From a checkpoint of a small mixture-of-experts model trained on Wikipedia.
Size: width 128, vocabulary 2048.
Experts: 64 SwiGLU neurons an expert, 1 pick a token, a sigmoid router, a shared expert of 64 neurons.
Below are experts of layer 9 (counted from 0) of a mixture-of-experts language model. Rows are named router (the router's row for the expert) and show model dimensions 0-127. Each number is 128 + 32 x the weight over its row's rms, rounded and kept within 0 to 255. Numbers have three digits each.
After each expert's rows: a language model's description of what the expert responds to; "mostly gets" lists some tokens that are sent to it at least half of the time. This comes from a sample of Wikipedia text that the model never trained on.

# expert 21
router:129199138091119103089100137124120141142198081148113069097135138131130172073072123150107171117075101125191105159094170170138135141146175128138060147106103137158122138180182102135147164108185118168112094169117073173117120116205183156122108153100092141152143148112167153074110132155124112122166161125125137129122067085124140123164114069158109142127098148061160089124058126096143157113135
What it handles: Word-initial F, f, sp, comp, imp, sub pieces, frequently after list dashes or line breaks, as in Founded, Facility ID, complex.
mostly gets: " f", " sp", " comp", " F", " imp", " part"

# expert 13
router:127160157085152123126084111150118187106100142164119151143096129159145172159121148110177169117122128119120113121117160145151111151152161125141148115171165192101037145171118089069155146120166105145191159123147104081158130122165100079157124157028110126152177103095154122130137126166109169086105126097101097118148079140176083042102180155167114133130114132129125130165113124139083203189153
What it handles: Closing parentheses and brackets after years or numbers, plus Latin endings in taxonomy lists, such as (Guenée, 1858), Amphisbaen-ia, albu-s.
mostly gets: ")", "}", "ς", "^{2}", "†", "]"

# expert 23
router:131126124086102116102102174129189105112134193086063128099117140094147187090082171109153176119131093131105124122159140149121203156131137087125109159088161104162088143145139086133112156137187162162132103084137119129079157163128061154133057126122152134116142145135101125083181098163133113093125177108096096092159113118110157123094084145211053112161110143141156123153092182093118134164193
What it handles: Prepositions in, of, from, during, between in running prose, plus In opening infobox lines like In office or Inaugurated.
mostly gets: " In", "In", " in", " during", " ex", " along"

# expert 31
router:119199121132130091156082122146123122157167170164091090115101194090160140063166076177157185166131088143175101099114089164113140163146163168094070164105131155135109127097113154149096143155133129196125145093189115188074110132152135157094106150143151130116176121166134118097099155117130170074163175179136084097138087074106118126147112115181121092118079121100137072167079130112106136141122
What it handles: Word-internal pieces with t, such as mo-t-to, in-st-ance, locom-ot-ive, archite-ct-ure, plus short words like it and set.
mostly gets: "lect", "mit", "t", " set", "rt", "pt"

# expert 3
router:129175152124132152162121212122100107134147140138075113145112180098124107123112139130125113137156134144135113108149125145090117180140159090133110173126141201141115129096122147138133180150176135184147127167132088159113136140142122091050060203116108135162154076119161150111154161181090121099104102112165173119159053124151154113049160136165132159100121102109121137149078142193030147152173
What it handles: Sentence-final periods, decimal points inside numbers in census and climate tables, and opening parentheses, section markers, minus signs and subscripts.
mostly gets: ").", "′", " −", ".", " (", "_"

# expert 1
router:097201114152129111138087172131162141086154157131138094113070088142133123109160140146107230172090095125135161190177132124133176111173136138121073171091163142122108109086121146120119154182152130163155111115076093147133131141171123121139096128109110125145242134144126161143132124135143116103141132113120107108166135101085171089158102136150137190126144057072075136128041115110129080146102
What it handles: Short word-internal fragments with p, u, g inside longer words, as in Ca-p-ital, a-p-pointed, ex-p-losion, m-un-icipalities.
mostly gets: "p", "ag", "ap", "u", "g", "ug"

# expert 17
router:210139128126198149114100148162151128117169166139082077104110194162110185131147158140146181143131157147162135171082128130121148150139146173093161164147092155166173154173199132123152105105206193168151126126095123145091101119162158140080094129121177107112145054136182154124103172108170159115141107107104126131130139155142153109087120124144067136120088123132148139137153182120148173189182
What it handles: Suffixes ing and ed ending verbs and nouns, as in Playing career, Batting average, housing, resulted, often in sports biographies.
mostly gets: " won", " moved", "year", " second", " third", " served"

# expert 22
router:115119125075137135112101176139133173125141115120091095127099177134132167186121094112140167168147144125161145164088189139148184135114170170074107123122142149203178157173137111120133125122128176162126122130163096193088206138180026132092100154095123091147178138105142158113132107142189129176127084134157140148132038077174113111129112152152141116124139085148151115112098166140125182134114
What it handles: Single capital letters starting a word or acronym, usually after a dash, bar or comma, such as P-ublic, M-ickey, G-PRS, C-IA.
mostly gets: " M", " K", " H", " J", " G", " V"

# expert 25
router:135203113068113132127083168174133139129151129135107124088066166103179152063091117130158155126147118138198132146123119188100160144170139120132112135102153169129111144132120120138092163140185128177128086142098093155111150174186095061073135191140095114156156081119158148105165130126158121107139174078180148193141108088133121132096124131105081091103118102070126153147100158133107201188105
What it handles: Line breaks and == heading markers that separate paragraphs, list items and Wikipedia section titles, such as ==Career==.
mostly gets: "\n", "==", "====", "==="

# expert 18
router:138131129091167098174120154133157094111162156130085091178123152137180183088077112145147122182122129098142156176097108175126085190184082155131100139173140165130110188130150105083098127129179121134140118162101095110100168179132091147160115164058164140117135111087185172168150150119153146054169117103110151099141080090185117128143113145149056102117149096101121151175077139094115146124084
What it handles: The plural s and es endings on nouns, plus plural words like years, people, children, often in headings and table labels.
mostly gets: " years", "ities", " children", "Species", " women", " people"

# expert 20
router:162130153122120112113092094089153140092161132136065096085102126140208160188113093125156153177128081148138138093108162104116195136150179197112142172123163156155147149149022128101123188095167173150126111159189098129115162123146125094118132166117090098197103108117120111090141111109143144111135147101166140200124131130093182080134094140122121093120204098130177154119088124133147133120152
What it handles: Short first pieces of ordinary lowercase words after an article or space, such as g, se, ch, har, as in harm, give, body.
mostly gets: " se", " g", " ch", " gr", " car", " w"

# expert 4
router:159173139133189128115102179105139126122165135116098102116102153091157123159079154108126173097195094153161134145083165120092104179183149150105122113187145146204070115114094099053125159165152184130132105136104116181080134137109126090114056168088137105198145110124154166136164176164121133165127149093103109115151098165143105127090120128141112110132144092089163108158149121081148212170104
What it handles: Number tokens in dates, scores, statistics and tables, such as 19 of 1996, 10–6, 5 March 1891, 20.6%.
mostly gets: " 20", " 25", " 16", " 23", " 17", " 30"

# expert 29
router:136170092107140128138173144135109108103168137070075056125119145109173113091082115161153185215099149147146198127068156144129140170144156163129133132092148165156117129106098095121151135158185118131152124166100112179071112092218060064142145180095171098143144131097153188106108133102139077083120148105145114113107108153172104094140130111088104142098170140112130139188114139123127120109151
What it handles: Words a, an, no, some, one, two, several starting noun phrases after is, was, with, plus opening quotes and word-initial a.
mostly gets: " a", " no", " two", " some", " one", " \""

# expert 9
router:143163189137175117150098132096166105119162148148120067173110115123124151098122125231148105109145161159172162124118098100094197140169133154083124182147151114186103165140113124078107171150132162142152108127132108115129156163170169123061071166145108170128126079165183110101125108152104081136124133102130165162134167120115141084088149105123079075099143108133177178188060108151092107138146
What it handles: Everyday English stems and endings such as bright, water, make, take, dead, tried, and the w pieces in www website addresses.
mostly gets: " make", " take", " water", " run", " turn", " open"

# expert 28
router:152138133097114157099133123129153131138163160148090076136144152051187162055050152119147120154160121117111150153104145155098153163160076168090060107109171133124125174136066096153082107102107128157146152114073131098114134145155131109184106180101148200104161089147164137138120160097136077095166070088138138103107077104171099105158120148126140180157106078123129106176082151132108144180094
What it handles: Word-internal s and similar sibilant pieces, often in foreign names, as in Li-s-boa, Li-s-zt, Bu-s-iness, di-s-ambiguation.
mostly gets: " France", "ş", "ñ", "š", "č", "os"

# expert 11
router:139167083147151145077087131171079115168161156083062135112138104066154157165114125154114159139108157064220124093091127141176150193171161158140096118153147103116136164105112119141147120106132128149137144099141082144104091097176118115162113167061133144160189133098156207110075088131172115085142149101127147151094103136118102125146093092123111094121111114070163130172051112130153097156149
What it handles: Mid-word pieces er and o inside words and names, such as Southern, northern, Observation, Iowa, reoccupy, plus some stray commas.
mostly gets: "do", "o", "to", "io", "no", "er"

# expert 26
router:090177131113138133115099117128120109136178136108069122147105165088162140074102145169133113106146109170193120148109089159143212110153129116096099109100115169132119097107128132186109160087185106170209155183122112217123086146172130131089113180093183117159140093060150128107110133185136101095165155151137096115141125096178091129134062106131121166137126120098118145133104150091092183154169
What it handles: Hyphens opening list or infobox lines after a line break, table rule dashes and pipes, and some slashes and quotes.
mostly gets: "|", "-", "=", " un", "ر", "ا"

# expert 6
router:148200144146140150114157093156119152132162202112107088124128188141173136120092176140120153199108177125194143095155125187139177166150179162177118100135096163100071133109080128087079115149109086156134101115125083130103148167166144109174139162119140202165181117103172199105123105140169131140106152133115123123119130176161151133154128124140135087112114079184114146157065132138083121156167
What it handles: Short word-start pieces like re, le, pro, pre, co inside words, as in agg-re-gate, Her-re-ra, United before States.
mostly gets: " pro", " pre", " Pro", " United", " Ho", " did"

# expert 14
router:158143092122172139079094139109146121104161145099083079138129118123142120119084148200119151179126096135141163111075116096123163156131147159151108143110181166151129152153050074103116111170196128139181113183123130160076112119205077116161097197094152138118167131065125143138128144141166087077158100045157140102141160159131110088170148142117107106151147108083123145131112185090087161132155
What it handles: The word the, and possessives his, her, its, their, after prepositions or verbs, especially marking the first time.
mostly gets: " the", "The", " its", " The", " his", " their"

# expert 2
router:171098107120137105094109092101161087153205180100084056152140121091168204142135146169134118155113186123166107124120130115100131168178144131139092092094153183170181185166163115139105140124106128157160127109124093140100114113161092089086163201128090117149133087120145109103175168116096101090163154144124116118139134157166080083113162088091100131150119102133116091216071120125097128149174
What it handles: Word pieces ending in y or ly within words and names, such as Olympics, Argyle, Energy, Secretary, plus adverbs like also, still, now.
mostly gets: "by", "ly", "y", " Y", "gh", "now"

# expert 24
router:137147205098204131094103163121139134094133155114143085122143150141101178086116136181129102162117115158193205159110089166098115173168127206103116144121099162151126160155107099097120108139188157108130120151137112147137139175123091114154090173154119147146124142167145113094180148155118101117128164125101108144077097070144123125086147164156046091062146133112175066165145183126097162093133
What it handles: Complete nouns and noun-ending suffixes for organizations, works and roles, like film, University, album, office in box office, -ment, -ation.
mostly gets: " film", " University", " state", " design", " station", " government"